python train.py --num_hidden_layers=8 --hidden_size=160 --n_experts=80 --experts_per_token=2 --d_expert=96 --d_shared_expert=0 --hidden_act="swiglu" --moe_layers=[1, 2, 3, 4, 5, 6, 7] --router_score="softmax" --normalize_top_k=true --routed_scale=1.5 --balance_loss=0.00693 --balance_bias=false --router_z_loss=0.001 --n_groups=4 --groups_per_token=1 --init_std_router=0.0337 --lr_router=0.000577 --num_attention_heads=2 --num_key_value_heads=1 --head_dim=64 --vocab_size=11949 --norm="rmsnorm" --norm_place="pre" --norm_eps=1e-05 --positions="rope" --rope_theta=100000.0 --rope_fraction=1.0 --qk_norm=false --attn_scale=0.125 --tie_word_embeddings=true --parallel_block=false --init="normal" --init_std_qkv=0.0467 --init_std_o=0.0522 --init_std_up=0.0467 --init_std_down=0.0 --optimizer="adamw" --learning_rate=0.00164 --lr_mult_up=1.25 --beta1=0.9 --beta2=0.98 --lr_head=0.00792 --warmup_steps=267 --schedule="wsd" --decay_fraction=0.624 --decay_shape="linear" --final_lr_fraction=0.05 --batch_tokens=[32768, 65536, 98304] --max_seq_len=256 --doc_mask=false --train_tokens=453500000 --max_steps=7548 --dataset="wikipedia_en"
Below are experts of layer 2 (counted from 0) of a mixture-of-experts language model. Rows are named router (the router's row for the expert), gate (a neuron's input weights, with its number), up (a neuron's input weights, with its number), down (a neuron's output weights, with its number) and show model dimensions 80-119. Each number is 128 + 32 x the weight over its row's rms, rounded and kept within 0 to 255.
After each expert's rows: "gets" lists some tokens that make up at least twice as much of what it gets as of all text; "comes after" lists some tokens at least twice as common just before its tokens as in all text. This comes from a sample of Wikipedia text that the model never trained on. Tokens count by the router's weight.

# expert 74
router [124 199 140 129 122  60 109  98 115 108 119 130 154 142 129 137 111 114 167  72 183  85 154 125 100 147  70 136 168 170  93  88 157 145 155 154 111 144 130 101]
gate0 [172 122 167 168 160  97  95 134 112 175 101 130 127  49 124 181 156 112 112 132 158 177 107 151 101 124 150 135 131 161 120 109 152 118 104 149 139 107 197 177]
up0 [ 85 123  82 138 100 140 117 114 167 137 165 137 132 155 120 160 114 178  76  93  32 136 167 145 134 202  61 123  73 120 142 131 144 140 153 157 120 142 130  83]
down0 [ 93 122 159  95 182 135 116 166 149 130 106  73 199 158 173 123  75  95 124 166  81  76  56 128 151 134 120  51 147 132 128  91 140 175 174 141 154 135  95 176]
gate1 [ 61 158 100  64 126 119  56 151 157 117 105 202 104 121  69 193  95 120 126 118 118 102 173 149 127 171  88 175 105 129 129 100 139 151  96 170 122 138  98 150]
up1 [ 87 134 144 214  96 140 144 113 120 176 152 151  63 115 116 141 105 125 126 114 101 152 145  92 116 145 121 154  95 117 117 149 139 137 118 107 170 161  98 223]
down1 [ 86 124 151  63 148 167  94 149 181 113 184 175  92 120 126  63 113 103  93 125 162 163 142 145  82 176 142 116 119 131 116 142 128  70 122  84 125  82 128 149]
gate2 [ 81 155 134 137  93 139 124  67 106 174  89 111 117  53 130 148 122 123 139  95 147 157 151 172 106 113 153 160 146 157 128 106 149  98 130 142 123  98 170 108]
up2 [116 100 132 103  79 166 138 148 132  52 182 147  85 123 118 135  67  74  97 199  70 123  97  56 129 134 149 121 123 126 141 160 127 160 137 148  93 127 143  91]
down2 [109 118 160 122 143 103  76 145 136 139 135 159 170 151 160 124  60 159  79 128 129 127  95 121 217 149 154 125 162  77 179  99  83 114 130  98 126 168 152 155]
gate3 [112 158 101  72 166 121 126 115 107 171 107 154 131 123 147 104 124 155 108 133 132 110 151 211  96 115  40 129 123 172 122 120 160 103 141 166 121 140 134 119]
up3 [125 106 180 175 152 119 136 127 116 149 129  42 117 107 102 154 142 117  73 118 135 163 122 125 110 114 192 134  86 121 106 142 111 117 129 117  79 118 184  83]
down3 [159 168 161 130 131 153 163 105 171 117 180  88  98  99 153 108  82 116 145 124 139 104 104 140 120 202 140 152 120  81 158  93 100 133 100 144  85 160 121 184]
gate4 [ 61 170 155 126 158 103 172  97  98 105 109  83 180  78 133 148  89  91 125 153 130 140 139 134 100 150 132 128 174 168 183  59 159 105 130 166 139 143 164 105]
up4 [125 155  92 165 145  97 137 142 103 107 138 161 124 173 118  95 135 140 172 107 141 148 182 124 138 118  86 125 139 134 130 146 147 131 133 103  95 133 118 100]
down4 [113 158 148 122 110 117  88  81 104 134 130 152 121 168 121 131 106 190  98 171  88 142 122 123 137 150 156 140 121 152 156  94 131 123 154 110 141  97 137 118]
gate5 [ 94 116 138 131  82 127 128 111 116 109 132 146 140 107 146 116 118 106 158  82 160 128 192 155  79 146 115 169 141 153 164 148 158 147 145 157 106 152 114  99]
up5 [166 136 127 140 167 113 168  87 126 137 152 130 141 118 105  79 156 151  83 142 112 104  92 129 147  94 184 106 120 140 132 114 149  94 104  95 113 109 154 140]
down5 [120 141 139 138  70 129 121  80 141 131 128 141  83 136 148 153 142 162 147 152 110  91 176 131  98 126 147 102  98 118 120 201 105 123 132  93 110 120  54 186]
gets: "1", "0", "3", " | ", "2", "23"
comes after: " | ", " ", "–", " (", ", ", "; "

# expert 78
router [ 85 154 149 104 163 112 114  71  93  79 109 160 148 127 137 119 109 132 104 111 139 104 158 129  91 158  86 124 140 160 144 102 153 120 173 158  96 112 154 102]
gate6 [ 47 116  81  99 179 125 138  89 111 119 137 110 111 150  74 134 132 108 133  77 135 101 181 122 135  72 171 139  95 136  90 113 125 181 125 145 125 126 155 135]
up6 [174 161 126 171  53 137  80 143 168 131 149 118 120 129 195  98 155 129 182 110 101 109 106 107 159 189  89 136 162 125 152 150 124 143 128 188 142  95 155  63]
down6 [110 111 113 189  92 172 122 129 125 144 180 116 111 123 167 142 177  99 157  99 210 136 134 172 159 167 135 128 139  99 154 112 185 132  50 186  69 149 115 213]
gate7 [ 91 123  97 129 129 103  72 142 175 128 183 130 161 117 194 112 156 135 137 186 122 143 124 148 123 117  80 109 106 138  73 177 144 147 137  96 101 137 132  74]
up7 [127 144  64 101 191 116 180 172 164  78 118 165 122 145 115 112 119 124 175 221 145 158 109 127 144 138 126  87 137 143 191 103 125  72  77 100  80 137  64 126]
down7 [132 145 144 103 108  93 128 154 123 170 172 108 145 135 107  77  88 146 150 162  89 133 202  92 153 137 178 189  97 195 169  86 149 121 126 165 148 182 105  50]
gate8 [166 164 139 105  60  68 175 141  39 101 136 160 144 150 107 165 156  84 128 105 136 157  83 130 106 136 210  90  70 139 106 114 140  90 148 163 135 139  73 151]
up8 [111 153 122 171 123 117 122 128  36 128 127 140 146 141  95 210 127  66  46 117 128 170 118 128 114 160 141 115 120 138 133  76 138 135 101 155 190 138  67 149]
down8 [105 170 128 180  97 160 134 189 107 145  72 175 137 154 145 142 164 110 109 146 150 139  95 158 109 110 155 157 151 161 124 100 155 117  59 143 146  50 190 140]
gate9 [ 87 135 124 170 163 105  90 130  62 115 171  92 127  91 154 153 170 116 149 167 137  86 157 173 108 165 157 154 162 141 112 119 129 160 137 145 120 150 135  98]
up9 [ 88 109 122 105 182 131 121  94 191 119 112  75 122 160 167 116 163 178 173 163 122 140 125  71 165 147 112  76 199 126 129 157 119 168 105 120 107 124  74  87]
down9 [ 78 114 166 163 122 100  80  98 149 103 188 140 147 188  96  67 176 187 116  85 150 164 150 148 115 150  55 170 155 200 136  82 144  97 158 141 132 146 103 102]
gate10 [208 131  99  93 136 145  75 143 162 132 109 128 127 157  83 171 156 149 179 183 152 123 143 110 142 134 137 149 135 140 136 149 151 145 129  78 153  97 139 110]
up10 [139 131 180 137 111 135 199 130 138 166 104 160 109 116 120  85 139 124 137 129 132 108 162 133 132  93 181 135  76 136  28 110 119 131 135 112 151 124  85 164]
down10 [ 94 150 157 108 143 121 101 115 139 167  98 158 120 137 144 149 131 116  84 104 130 106 169 104 100  93 132 135  67 134 136 126 114 189 153 120 154 164 135  84]
gate11 [ 71 142 145 129 212  75 127 143 126  58 138  93 133 121 160 154 138 141  92  97 154 138 155 129 126 160 113 180 135 131 164 116 146 169 133 186 121 123 161 108]
up11 [140  62 132 126 140 132 156 165 105 110 147 176 133 129 142 149  67 173 141 212 133 106 109  69 143 116  99  99  98 124 199 215 139  84 136 132 187 146 113 147]
down11 [155 136 180  71 142 101 160 183 139 153 194 176 133  96  75  81  31 151 121 182 186 138 127 113 118 123 145  88 132 173 183 118 143 125 136 134 172 160 100 127]
gets: " | ", "| ", "; ", ") | ", "% | ", " |  | "
comes after: "\n", "0", "3", "1", "4", "5"

# expert 50
router [ 75 179 145 111 124  84  80  84 113 113 134 103 173 113 123  95 105 114 135  83 134 122 133  98 110 147 113 129 144 179 120 103 181 121 206 159  96 131 141 148]
gate0 [103 128 109  93 146 104 142  89 125 140 120 126 192 114 141 135 105 135 148 187 159  81 169 150 102 144  78 125 167 173 153 154 127  91 102 152 114 192 158 120]
up0 [ 86 133  81 114 160 143 130 137 129 175 125  35 161  97 167 169 106 135 138 208 130 145 174 136 143 148 103 137 176 113 144 154  82  71  50 138 116 182 116 139]
down0 [165 146 145 107 135  94 125 129  82  71 114  85  99 127  85  99 133 178 140  64  40 163  78 144 173 174 160 148 124  90 165 145  84 138 150 149 120 108 182  95]
gate1 [103 130 184 100 189  78 104 125  79 112 124 130 191  93 118 127  89 183 155 123 114 127 151 130 102  94 147  98  87 180 146  95 200  67 162 192 161 128 150 144]
up1 [146 138 160  76 157  76 160 161  71  80 118 168 100 117 150 116 124  76 135 125  86 135 107  70 102  84 183 132  98 126  95  92 141  52  83 153 158  88 137 154]
down1 [126  97 166 123  81 137 158  75 139  97 164 160 158 176 177 153 114  97 194  87 148 127 148 194 107  44 155  93 129 136 100 141 121 149 119  75 121  65  92 109]
gate2 [129 105 100 174  84 165  61  77 166 142 144 166  94 165 138 145 166 148 150  95 118 149 163 140 129 132 164 130 138 133 129 198 158 158 153 127 164  90 123 124]
up2 [109  43 173 162 134 109 105 137 127 128 163 140  88  38 150  93 139  97 154 142 119 129 155 166 110  69 186 180  97 129  35 102 146 112  55 142 162 131 167 159]
down2 [ 60 128 134 110  71 100 113 118  95 133 127  49 134 113 121 157 106 129  93 154 107 104 196 138 127 151 120 140 143  59 129 130 109 104 109 143  95  98  87 164]
gate3 [106 148 138 142 142 110 111 117  54 111 140 133 140 141 156  98 111 146 104 114 115  68 157 144 129 115  58 156 168 155 103 112 162  86 159 203 143 157 168  98]
up3 [139 146 112 148 155 134 112 130 131  90 191  92  99 170 147  82 124 155 130 132 128 103 100 120 148 171 103 131 164 129 132  92 131  90 195 156 137  95 119 122]
down3 [137 105 107 115 162 119 147 122 154  97 111 146 178 130  67 163 159 146 149 116  79 135  76 122 120 103 106  83 159 203 173  79 175 161  94 158 119 156 154  89]
gate4 [137 189 175 106 155  84 111 118 125  78 129 136 133 100 128 135  75  83  46 221 146 120 140 113 128 147  94 146 131 137 119 126 113 125 198 157 148 117 138 101]
up4 [123  65 165 112 136  90 172 147 131 208  85 194 132 152 114 144 147  93 182 145 121  63 125 139 124 122 173  94 125 123 152 147 120 210 104 141 128 166 112 150]
down4 [ 78 106 147  86 118 136 108  28 187  87 116 193 112  82 114 134 156  60 156 176 154 143 119 151  99 185  83 124 143 136 127 123 114 175 129 127 106  99 116 126]
gate5 [ 86 186 206 118 111 124 143 111 128 149 107 140 133 115 188  74 129 136  98 120 110 173 118 215  87  65 145 148  99 147 129 111 157 135 123 169 112 121 162  86]
up5 [201 117 119 118 179 137  91 126 162 107 146 150 152 147 111 170 139 128 130 172 116 125 161 121 164  86  97 147 148 135  84  73 115  88 158 135 132 136 159 111]
down5 [119  93 152  51 139 113 136 111 117  82  70  83 199 171 104 141 179 169 100 134 106 135 126 135  67  60 118 110 144 146 132  49  99 133 115 130 163 178 101 148]
gets: " The", " the", "The", ", the", " I", "="
comes after: ".", "\n\n", "2", "s.", ").", " August "

# expert 48
router [122 134 183 101 112  89  99  97 111 123 127 136 185 152 132 137  90 123 153 107 152 135 140 128  33 174  80 136 126 178 144 108 157 119 155 163  96 137 134 109]
gate0 [ 98 188 186 194 120  93 118 118 123 120 123 126 117 102 170 121 186 125 109 102 188 181 117 132 101 202 142 169 123 137 167 106 137 121 137 216 122 152 130  63]
up0 [ 95 158  65 150 113 184  85 157 139 184 130  91 116 164 123  96 131 167 125  80 108 120 122 110 131 129  61 103 180 116 185  99 113 143 112 145 112 199  91 152]
down0 [176 165 141 114 161 143  74 155  90  87 135 130 190 139 186 142 107 131 171 115 153 187 116 100 104 160 123  71 112 136 148  90 160 119 123 124 139 136 146 115]
gate1 [141 109  42 122 142  83 102  93 154  88 116 108 155 159 184 158 184 207 146 104 154 148 151 126 134  75 165 167 141 154 126 133 145  84 154 140  65  93 117 152]
up1 [184 142 119 117 141 121 122 149 123 163 115 168 148 128 124 163 129 145 144 164 130  50 133 161 144 101 217 149 137 122  97 113 132 141 120 160 137 144 130 138]
down1 [198 154 114 168 120 148 115 159 131 158  86 119 117 150  82 104 188 103  72 161 161 110 121  98 138  67 166 127 104 135 134 137 127 124 151 160  74 126  76 160]
gate2 [ 57 104 162 101 119 115  85 104 148 109 124 126 120 105 132 156  79 116 103 119  85 108 118 153  86 187 107 139  90 140 148 138 108  36 106 209 151 158 125 123]
up2 [ 94 103 132 120 139 173 102 117 145 175 140  75 125 135 160 175 143 133 138  97  47 139 120 156 110 118 145 143  74 124 150 119 127  96 140 112 114 144 156 134]
down2 [173 108 102 124  73  92 169 140 131 114  76 123 143  87 129  77 160 171  89  75 125 121 144 110  72 113 139 127 157 146 134 175 144 142 121 100 135 137 136 129]
gate3 [134 104 138 148 113  40 180 107 165 131  97 162 144 178  93 124 113 111 103 136 147 165 119 135  75 120 102 151 147 140 105 128 139  63 175 135 104 105 106 127]
up3 [112 113 130 110 138  88 215 125 142 137 119 176 167 179  67 163 131 156 103 169 195 130  96 127  96 140 141 133 146 141  91 126 142 107 115 116 165 169  62 132]
down3 [192 143 105 131 167 107 172 102 126 172 145 129 141  66 130 130 156 155 138 111 120 161  97 183 142 158 148 114 128  88 151 212 149 164 129 119 132 120 116 157]
gate4 [140 188 158 126 186  98 102 102  88 153 155 122 145  94 135  97 139 116 198 142 155 140 168  80 128 105 143 132 177 140 160  69 155 153 152 130  75 139 183 121]
up4 [132 126 150 125 139 184 197 117 127 149 132 175  99 155  48 188 137 156 127  61 155 131  97 132  90 188 162  70 127 132 148  83 133 130  98 102 121 136 100 148]
down4 [199 117 162  77 146 114 100 165 129 144  79 106 168 104 161 125 133 151 161 158 182 141  87 171 125  85 108 175 114  66  84 122 160 102 123 195 154 135 123 128]
gate5 [124  98  76 131 118 140 109 144  78 113 147 145 106 167 112 154 109 175 137 153 152  91 132  81  78 131 123  89 106 147  76 152 136 116 146 110 173 138 137  76]
up5 [ 68 130 101 128 136 119 169 108 161 117  98 112 113  90 147 123 141  91  87 147  82 144 168 147 106 123 159 155 163 133 143 185 137 148 120 159 163 100 126 198]
down5 [109  72 124  90 167 141 128 193 142 160 126 172 121 112 132 133 164 154 123 125 154  90 153 147 138  75 127 114 173 163 167 148 151 150 114  70 102  96 120 161]
gets: "==", "===", " (", ":", ": ", " =="
comes after: "\n\n", "\n", "==", "| Turnout", " and education", "|---|---|---|---"

# expert 72
router [123 151 148 112 150  86 119 112  94 112 158 107 137 128 149  99 109  93 137 119 138 110 143 124  60 156  94 135 121 157 153 115 150 122 164 166  77 154 157  95]
gate0 [120 148 136 158 113 161 102  60 119 104 125 150 141 110  74 181 180 120 107 170 152 152 134 106  52 136 161 121 120 167 132 121 144 113 145 130 142 143 146 143]
up0 [ 97 106  80  79  97 132 120  99  95 193 117 152 150 136 100 136 180 145 142  62 165 137 172 196 178  97 128 115 167 133 103  93 147 108 120 103  74 156 152  99]
down0 [146 139 154 127 123 180 145 113 112 120 127 118 146 141 118 123  85  86  37  87 145 193 175 129 123 149 146 161 158  80 102 177 121 104 163 164 114 154  90 176]
gate1 [ 61 141 147 145  95 109  87  97  87 143  90 124 168  68 101 171 163 122 154 152 143 130 181 143 107 106 148 133 140 167 132 100 190  97 171 143 166 152 139 147]
up1 [ 90 125 171 150 118  85 116 149  46 150 158 124 102  59 152 125 125  94 136  72 117 144 153 138 114 133  86 141 114 117  94 162 116 100 139 104 141 103 169 185]
down1 [112 138 162 142 139 109  84 159 133 175 172 110 155 155 123  89 141 103 155 125 163 176 115 116 127 149  90 113 132 181 101  59 112 169 141  90 101 111 142 128]
gate2 [124 138 139 176  51 129  86  81 124 146 135 134 172 108 116 100 136 162 103 137 152 153 131 209 100 110 155 121 194 155  73 102 148 138 154 174 148 126 161 140]
up2 [151 117 102 159  46 127 122 103 170 165 159  83 146 146 152  94 116 188 123 111 132 137 111 162 137 141 122 116 163 120 102 139 117 183 141 158 106 128 156 118]
down2 [ 78 129 139 214  80 193 110   6 123 106 141 128 139  67 153 140 108 143 141  82 129 136 155  90  85  69 142 184 110 159  98 115 154 175 168 115  87 131 162 151]
gate3 [ 73 102 135 179 136 123  88  47 149 148 131 118 151  67 136 138 173 209  97 139 137 136 157 133 100  58 137 134 178 148 103 140 142 143 141 148 120 123 197 154]
up3 [151 118  86  95 114  78 117 135 181 152 124  80 131 112 108 131 105 104 163 145  85  44 118 218 110 168 162 129  96 137 124 153 181  95 119 163 107 161 157  71]
down3 [153 137 145 111 131 106  40 143 111 158  84 132 144 160 117  86 144 127 109  68  80 115 154 157 128 138 103 143  97 150  80  98 157 166 168 139 162 130 129 111]
gate4 [ 56 145 202 137  87 136 135 109 165 128 117  91 143 112 164 191 149 137 154 180 156 143 164 160 117 158 135 166 155 160 115  70 145 116 140 212 128 184 117 138]
up4 [140 120 138  86  81 167 149 123 147 118 129 121 132 126 108 182 135 129  91 191 153 173 122 143 156 159 148 154 141 127 123 104 139 110 157  95  85 149  82  90]
down4 [122 118 103 167 143 174 109 132  91 124 115 108 188 110 131 146  93 150  76 138 108 128 147 138 163  68 135 229 112 113 120 169 118 128 119 150 119 140 138 142]
gate5 [177 112 131 121  78 140 168  87 131  67 160 161 118 127 101 125 135 148 146 153 139 193 125  77  94 211 140 141 107 130 167 161 154 159 203  67 151 142 125 110]
up5 [126 101  49 153 164 123 121 124 126 161 105 155 120 129 152 157 138 121 158 139 164 229 153 127 133 117 118 159 133 124 113 143 135 127 106 125 112  82 142 128]
down5 [ 73 119 163 170 103 151 108 119 141  64 126 155 128 109 128  66 154 112 128 118 188 146 159  94 183 165 105  83 153  44 134 114  88  62 164  95 135 159 190 115]
gets: " |", " |  |", "|", ") |", "| ", " | N"
comes after: "\n", "0", "4", "3", "5", "9"

# expert 63
router [103 142 161 110  83  67 145  83 112 121 110 136 231 137 147  87 102 129 126  83 154 110 149 115  65 134 110 149 124 188 113  83 176  96 163 149  80 153 151 132]
gate0 [136  55 104  98 130 155 134 120 156 170 102 150 108 113 115 132 141 217 111  76 138  99  86 132  87 157 152 150 133 122 120 128 148  99 114 100 127 136 144  97]
up0 [137 184 186  91 162 120 130 141  71 119 134 127 119 144 155  95 108 120 203 152 113 150 121  48 147 178 134 124  57 123 138  88 114 169 145 124 165 101 145 105]
down0 [156 183 155 149 109 159 109 124 129 140 196 136 164 109 177 117 141 113  89 124 149 178 110 135 122 131  98 142  97 128 151 163 163 110 154 135 161 118 138 123]
gate1 [ 80 171 150 104 143  53 170 119 141 189 143 171 141 159 154 113  91 161 165 147 135  67 146 110  76 125 148 171 122 161  99  85 130 159 118 126 126 129  99  96]
up1 [137 115 175  99 144 121  69 136  86  82  93  69 181 189 101 140 158 129 213  91 131 125 158 122 142 109 113 149 182 134 108 118 163 160 119 100 137  85 152 100]
down1 [151 168 153 128  99  98 123 146 171  98  97 205  89 102 145 142 145  85 141 113 113  85 105 126  87 124 177  97 177 127  99 187 153  40  98  73 173 184 174 107]
gate2 [ 98 124 160 204 162  95 104  85 163 194 115  60 159 125 119 152 208 126 118 117 114  49 118  92  92 113 162 151 160 171 173 142 168  77 164 116 114 166 139 117]
up2 [144 145 139 148 132 107 154  54  90 196 114  61 134 139 129 136 114  99 141 106 107 137 129 126 116 161 166 111 146 144 142 103 115  98 119  80 137 143 107 115]
down2 [103 102 103 156  99 101 113 151 147  89  92 133  81 167 172 164 119 168 111  80 105 116 156 180 123 139 140 133  92 137 107 149 132 167 176 181 182  96  60 142]
gate3 [110 111 156 121 145  81  93 133 141 137 110 157 123  83 146  82 105  90 119 137 106  75 137 125 111  92  98 142 124 158 157 135 124 142 115 197 131 193 147 121]
up3 [ 56 143  76 137 129 159  96 128 139 109 104  64 162 151 112 117  97 167  77 114  32 108 154 144 159 105 133 152 131 122 172 167 139 115 133 124 138 172 172 130]
down3 [114 132 118 186 163 113 107 109 107 136 110 148  63 141  93  74 155 160  94 138 175  98  48 129 159 132 156 119 125 167 201 152 178 127 170 124  95 106 182 107]
gate4 [135 132 141 111  85 121 133 104 136 149 175 156 166 125  84 123 154  75 146 104 109 132 155 128 115 124 151 127 128 155  77 156 132 208 110  89  74 104  98 111]
up4 [134  93 102  98 118 147  93 106  96 150 138  84 140 123  99 143 194  65 147 201 154 119 137 155 141  93 129 123 173 129 121 101 132 156  61 126 153 144 130 139]
down4 [125 170  77  36  62 154 136 108 131 152 145 116 133 123 131 126 188 176 146 120  92 140 174 153  55  30 107 156 164  72 103 106 129 113 155 193 151 152 104 166]
gate5 [137 122 161 153 127 128 135 146 127 141 108 164 113 150 151  46  90  77  95 112 148 131  99 157  78 186 118 100 106 132  95  49 136 142 102 134 115  90 134  97]
up5 [ 66 139 162 114 135 135  98 111 113 150  81 131 161 169  95 120  60 125 123 107 155 113 142  95  99 157  59  95 144 127 167 107 142 182 149 122 126 143  80 152]
down5 [128 154  62 116 228 109 158  99 169 127 176 146 150 130 137 175 115 106 114 103 103 100 127 140 116 133 140 145 143 117  89 156 134 168 108  91 185 104 130  97]
gets: " =", " |", "|", ":", "1", "="
comes after: "\n", " =", "\n\n", ") =", "| ", " |  | C"

# expert 57
router [ 91 163 152 141 100  58 101  74 120 104 136 148 206 135 101  90 134 171 140 110 155  98 189 105  83 122 107 154 141 175 125 132 188 132 163 151 108 133 131  82]
gate0 [105 108 126 138  83  90 149  97 118 116 162 121 146  82 131  98 160 116 140 104 118 171 162 185  99 103 155 130 124 158  78 112 162  80 146 188 133  99 142 108]
up0 [201  89 133  73 146 119 141 112 113 131 134  77 181 150  94 138 145  76 141 158 139  67  95  70 127 127  70 141 143 129 170 121 107 177 118 101  90 193 151 138]
down0 [153 125 181 174 176 132 137 151 171 123 160 164 149 114 172 110 131 161  72 111 139 151 113 104 105 141 125 106 118 150 151 159 168 124 168 105 129  95 126  80]
gate1 [152 102 134 136 189  75 160  98  93 150 152  97 185 121 123 166 134 177 109 137 151 135 109 155  62 181 162 148  85 162 123 116 141  62 118 147 107 128 152  91]
up1 [136 160 155 150 141  70 172 109 139  87 153 172 192 116 145 153  98 160 145 131 171 163 140 175 138  79 142 127 131 132  93 150 116  47 142 142  98  46 113 119]
down1 [127  99 184 104 131 192  97 139  62 151  98 212 139 124 123 157 160 112  64 146 162 158 193 137 118 156 127 164 174  75 146  71 129  87 101 137  71  64 139 125]
gate2 [147 118 133 114 130 109 115 116 141 194 168 143 141 122 180 105 142 113 172 135 143 142 135 153  41 111  84 126 153 157 118 163 154 113 112 143 115 164 169 122]
up2 [129 136 114  97 144 106 177 190 126 168 133 111 151 220 146  78  98 154 192 106 119 153 139 106 144 104  79  84 169 118 124 150 121 153 139 109  73 130 103 108]
down2 [174 195 175 122 122 130 155 146 132 160 141 168 107 126 154 149 109 142 123 126  79 115 114  92 159 120 181 146 124 153 133 173 215 130 128 150 139 139  75 106]
gate3 [115 109 151 119 165 159 137  90 110 147 142 135 174 115  83 145 119 138 162 108  86 136 135 155  89 148 163 146 153 159 141 110 183 117 144 128  96  89 183 126]
up3 [172 120 139 171  94 168 186 165 140 129 121 124 124 152 167  67  87 176 128  55  78  62  78  95 121 142 182  90 115 123 119 115 148 143 126 143 155  88 130 122]
down3 [ 45 176 141 100 166 118 169  92 161 152 186 136 100 118 129 112 153 167 113 122 123 125 165 163 128 117 111  94  38 205 162 161 150  84 142  79 101 133 134 146]
gate4 [120 137 212 160 186  40 159  90 183 159 169 108 133  93  94 130  89 104 119  77 142 128 140 122  66 152  83 137 136 163  90 159 153  86 186 188  89 188 156 120]
up4 [154  93 147 188 197  66 137 136 168 135 204 153 135 125 108 139  69 202 113 144 140 119 134 175  93 123 134 142 148 118  43 176 129  81 182 174 150 143 139  77]
down4 [155 136 118 126 178 109 103 142  85 124 141 178 126  91 136 123 111 144 112  90 171 182  89 200 173  95 177 145 127 126 173  98 122 111 122 153  96 116 188 125]
gate5 [ 86 139 107 169  91 122 124 121 157 129 154 138 121 118 124 113 135  92 132 126 107 154 144 109 123 177 101 171 110 146 154 110 135 134 155 125 136 197 109 133]
up5 [177 116 127 119 104 152 201 198 139 189 123 138 122 112 137 101  80 106 114 139  62 173  52 190 131 109 109 111  67 126 102 166 122 116 137  65 110 116  71  85]
down5 [109 118 151 164 161 163 121 160 123 129 169 139 152 156 132 110 104 139 145 139  85 153 112 181 199  97 158 137  73  49 152 118 128 130 183  91  96 123 141 121]
gets: "2", "1", "0", "008", "016", "011"
comes after: "2", " in ", ", ", "| ", "- ", " ("

# expert 69
router [102 145 147 126 137 110 112  73 119 112 114 130 146 134 110 135 140 140 144 105 181 106 146 113  54 122 140 141 128 187 164 105 172  87 175 155 102 138 132 136]
gate6 [160 215 109  75 189 121 132 117 107 101 123 148 144 121 123 112 139  57 153 156 134  86  91 104 154 165 156 149 159 146 144 118 148 109 125 117 152  88 164 151]
up6 [124 166 180 123 156 128 149 186 134 133 143 154 129 151 214 166 125  84 144 131 125 183 135  91 132 149 164 153  54 129 129 150 113 127 152  99 139  76  96 108]
down6 [126 116  78 107 169  89 136 132 141 117 194 123 133 141  73 122 148 111 160 109 164 104 174 124  97  84 117 138 181 108 155  90 116 160  85 159 171  69 112 182]
gate7 [133 118 143  56 112 132  95  86 130 128 105 175 146 139 111 183 180 150 130 110 179 143 129 114  86 166 130 117 183 160 133 162 165 114 147 116 118 144 127 170]
up7 [181 113 139 120 127 111 106 140 123 114  87  81 129  91 148 117 115 145 150 119 121 134 178 125 132 116 139 143 169 129 135 169 157 118 128 168 173 141 186 132]
down7 [124 114 113 172  62 142 167 133 184 169 133 145 130 112 182 144 153  78 144 118 103  95  93 154 139 120 118 159  74 125 163 140 101 163 158  82  91 148 132 107]
gate8 [114 138 142  95 142 137 120  89 160 140 146 146 117 110 125 138 158 147  86 113 138 148 176 127 105 132  78 108 159 122 145 117 131 127 139 134 115 116 157 153]
up8 [126 142 184  67 141 151  69  88 158  92 131  94  99 151  74 138 113  68 142 114 123 150 186 116 141 177  99 140 130 113  80  90 150 140  76 180 133  94 145 131]
down8 [181 140 136 120 127 143 135 118 164 184 127  46  86 122 104 132 146 138 125 106 176 160 164 123 121  90 132  82  84 151 152  79 119 146 102 182 165 113  86 155]
gate9 [ 34 104 150 142 148 150 112  63 143  97  90 144  97  86 129  90  91 130  90 143  61 138 114  80 128 155 124 158 113 137 127 118 161 115  85 157 116 109 180 165]
up9 [107 149 188 132 164 100 107 173 109 167 155 132 156  84 183 159 103  83 139 162 163 199 111 170 138 122  69 139 161 120 120  78 132 157 131 123 143 156 187 156]
down9 [ 87 126 114 183 178 142 146 125 127  65 148 148  66 108  96 141 183  99 132  97  80 102 128 123 118 101  97 182 116 126 173 164 159 104 127 124 187  88 134 161]
gate10 [129  99 218 134 147 129 145 149 168 111 115 120 126 114 154  78 149 114 180 123 123  79 135 116 141 147 115 122  98 125 185 187 153  79 151 160 154 160 129 105]
up10 [ 98  78 158 154 161 164  38 149 156 132 130 120 147  86 104 182 147 212 138 159 180 117 173  73 112  99 144 144 124 151 121 115 102 111 192 168 123 189 149 156]
down10 [145 111 158 171 170 124 103 167 123  98  51 138 220 144 104 141 112 136  99 108  98  67 141  90 177  73 168 162 108  95 160 144 135 164 117  79 128 215 129 120]
gate11 [107 180 181  90 210 136 114 133 135 146  95 148 113 124 115 142  98 127 122 191 104 114 140 108 103 162  59 120 117 127 179 121 130 173  98  98 143 104 114 151]
up11 [175 198 115 111 122 162 132 147 135  65 133  82 109 136 100 169 122 103 145 127 104 176 161 110 141 192 109 115 102 115 183 122 123 172 140 120 124 117  84 135]
down11 [ 75 109 100 139  85  99 134 183 132 137 141  62 107  97 130 123 147 142 146  83 127 129 152 161 153 206 171  79 141 125 113 119 145 133 134 123 168 154 164 129]
gets: "- ", " | ", " on ", "| ", " sub", "- Coordinates: "
comes after: "\n", "==See also==", " c", " C", " =", "0"